Below are experts of layer 11 (counted from 0) of a mixture-of-experts language model. Rows are named router (the router's row for the expert), up (a neuron's input weights, with its number), down (a neuron's output weights, with its number) and show model dimensions 128-191. Each number is 500 + 25 x the weight over its row's rms, rounded and kept within 0 to 999. Numbers have three digits each.
After each expert's rows: a language model's description of what the expert responds to; "gets" lists some tokens that make up at least twice as much of what it gets as of all text. This comes from a sample of Wikipedia text that the model never trained on. Tokens count by the router's weight.

# expert 62
router:466497499535486500471529532495456490510519509543534549488478513482526537517482491528491483498497546539516523466490473481515514508490470525495486521477436462522524529480572472510461510527531542
up0:518516474502505450457478515510468511492533511527515500483505482478486520533505505522536519477504543503515537488472505451538503532502523531465496489523520466507524527466546512519522492461467554
down0:527503493532528529534528496508538508558518474516469541536495497478486474508505480486506532557517484544499503521506544502526519489484458507466473489464499467506501532491500512537490565480526466
Career-activity verbs. Verbs and nouns about work and awards in biographies, such as worked, took part, directed, based, for Outstanding, his work.
gets: " for", "ing", " and", " of", " made", " his"

# expert 28
router:480494507491523515462486502499466509509514498523549509453487466490523528522479477500414500505498570500512511446475466532480498582512494537540483514476486499486494427489496514515427508476524485
up0:499516468493512475479463495518473523510521512498514554522472507518470511505501527518539485502503522494487536516502454523508517434508485517520520491495510475505514492485445516536492510543472493
down0:516496507520504494468516495492503459500499513498504480513488462534468497521482522505490497468553511508531492488506532475482515566482508538537465502500482467493535487462425455495453508443471465
Structured field separators. Pipes, colons, hyphens and equals signs separating fields in tables, taxonomy infoboxes and headings, plus "by" before authors, as in Binomial name:.
gets: "-", "|", ":", " |", "=", " of"

# expert 14
router:527516482536519473473543516520481524503541513531516494493488499499524534529482459507456491517514511498479510497490484499537521521473440499548507490486494464454466497508506488505514526522495531
up0:466542510470557452511503494465503458512521476526494516523526486548491495527496504529519466525512505480479523484515503521538524490474510485528449486517506504533475518487526458530543500503481535
down0:495509505481491518503498485493463499488496477514446465535511453495546507479493509478474503536499522521550509489473475498468456551529501510497496504467499484485547562517531538523510527499480475
Legal and political wording. Function words (of, for, the) and prefixes like res-, ex-, sub-, am-, dem- in government, legislation and political-news prose, e.g. Long title:, Amendment.
gets: " of", " for", " all", " ex", " Ex", " by"

# expert 35
router:494504500511519491499524471517512514470502491492555474531478509487515490521531444517482442481453560522493494484514506497561472554505509481549512497483491469489507488511500528488528546463486528
up0:504503549500476477495472511530500467496518503522521473540488497508504509511504546543481525513486553492470501496484530498500454535518506521514501487480513457504475464464487512499512502502522504
down0:503501470498475503523515495479491552533486559493541498498515516527495509494540496504501445523511494518508490525533504500545472527488521496465478519483513521486539470497482490460479503479484490
Single letters and table cells. Isolated capital or lowercase letters starting word pieces (W, F, B, f) and table pipe separators, often in sports and statistics tables.
gets: " W", " |", "f", "B", "F", " F"

# expert 47
router:486535501540469504476517529511479485533547514520537505488462485545533498541514482505456497501495562515461544490437540491538503517477495478542498543483486494470513471484507506506477525458520553
up0:500490458481460492536489493467508508441522518495516450532453523475482506489485494523506482492462499504479523488465527502524466516520494512507503509497492456488478488469486530504474521525455536
down0:499462507493482521496511541488512515487473535473461493511485492500456480475553546511479495457525492510507506522480529511523464491451502498490501538519522514488527459513515535502490542510522499
Initial letters of foreign names. First letters of proper names or uncommon words, often foreign, like P in Pius, Ch in Chrysanthos, v in vassals, F in Friesian.
gets: " P", " F", " V", "P", " p", " the"

# expert 9
router:508471496489508521464480495528508509516519490523511530507472482511488519513439465522453472523470508463490539462495472514530496525522506476520471487468485475494514470487526493501508524509520523
up0:468462515493528536526506543484505502542543482512510492545540504479524487493463471467499498552469510500504524470496528523519510489487546493505462503477519512514477519457510502493515518487528499
down0:535522489548503503514524490482457479501523502434530533486480505489497507534517492510529524519536514557486468481505531494506445473457473554481496549505488494505507495499495528488474522477460501
Line and punctuation starts. Line breaks, heading markers, open brackets, quotes, dashes and slashes, and capital U starting words or codes like U19, U.S.
gets: " (", "\n", "-", " \"", "/", " U"

# expert 58
router:501473517532530509467493489507504509474495519501556500490504474514486508486509456523486500532468560484496496491526477513501509517490518542481508523469497439512508495482549492481458476476481536
up2:531530483481525504503537518524466450493513545451500488475534508441468474513489519523507528515490472554514516490521488537508540445545547527483522494528507527509500486469501496534474533482520500
down2:485496494498508477460511493476510522487496514473522519479468500543501501445506553499492515503506514535497498474483499489505490487526464490569507517513511485498460489520518446495494503498497492
Year final digits, months. Final digits of years, such as 201-4 and 192-0, and month names in dates, lists and career timelines.
gets: "6", "5", "4", "2", "7", "3"

# expert 44
router:487523518504473483485500510529470501497500500509552535483480472496492504524465475518472507557484528491526495509491466528505475551523471519497489501460491514503483432489513473474490554496497546
up2:470510491519491474479480528484541495521537498479463516511543517499468513552532511463474509503493486484467522486485521525525495498518511505468497517505474540527519549483490481545520542523504513
down2:472546513537488505467488490491506516505503519497501455505494525554491482507501516508462519495490470543504534512482531491511493489484483474475525497523496502537525471474494487485490519526518513
Commas in clauses. Commas ending a clause, place name or appositive (Seattle, Washington, U.S.), plus closing ")," and subordinators like While, Although.
gets: ",", "),", " is", " was", "\",", ":"

# expert 1
router:499486498543491490467475509509493475474504501493572513431473480496491507495522481522475499524484534507545514464482498507494487483481495504508496516424499509518482525485490531476463538536488518
up2:473483550473495482487457523520486475509484528507538488472493480520496538546517508514466509481477476491442490505440485508541453490484509475534514498484487512483464503549514564502487509523455487
down2:534495516496508513473566496488506483515509510492543488499491511469510503458489458451513524463460495476541477488466538476453493501475507509498462519544494476487488484535502511506519499497469529
Digits in years and measures. Digits and spaces inside years, dates and measurements, plus ordinal "th"/"st" in centuries and modals like can, may, would.
gets: " ", "1", "9", "0", "th", " can"

# expert 36
router:498501539577522515497513475508471491532531473493532528432500490475503511491475474505483503521479540525461509512472451499520510517507518469529505501496497463513498510477509482485459516521542490
up0:500486518538552502485549473534495486565514460485502506530499493479522541504484485517466489476477472500497518541557525479540511507500491483528486499543492527522550498534493500512489504509490453
down0:522460495487467522527513543516472477482522509477518517549498506479529489502499477447503513521471499500457480521507462504544499508481459502497502510487525480459502448499472516504467529505492477
Mid-word letter pairs. Short syllables inside place and personal names, such as att in Chattanooga, ar in Bucharest, an in Ibadan.
gets: "am", "an", "at", "ar", "==", "id"

# expert 24
router:483521485554525518470520537497522518523494525527551487486486501477505512514492512500476521529475549483502550509475481514510496549502495501541508522463498468489465457449487451493507507487513516
up0:514468510537485510463476458523493493531463507533549471487457499548486513520498511484478489510490517500519516494447493473531511486492506493528491505491495511539481481525523484490517481490561479
down0:455498467512543502518465524487510477504490498525481471503505508473502525471525516564484483522492527460459483488504507467511455483465493456499448491465533544511495531530501439532518537510500514
Infobox list fields. Dash bullets opening infobox lines like Born, Died, Country, plus University, North, National and of in institution and place names.
gets: "-", " N", ",", " n", " of", "N"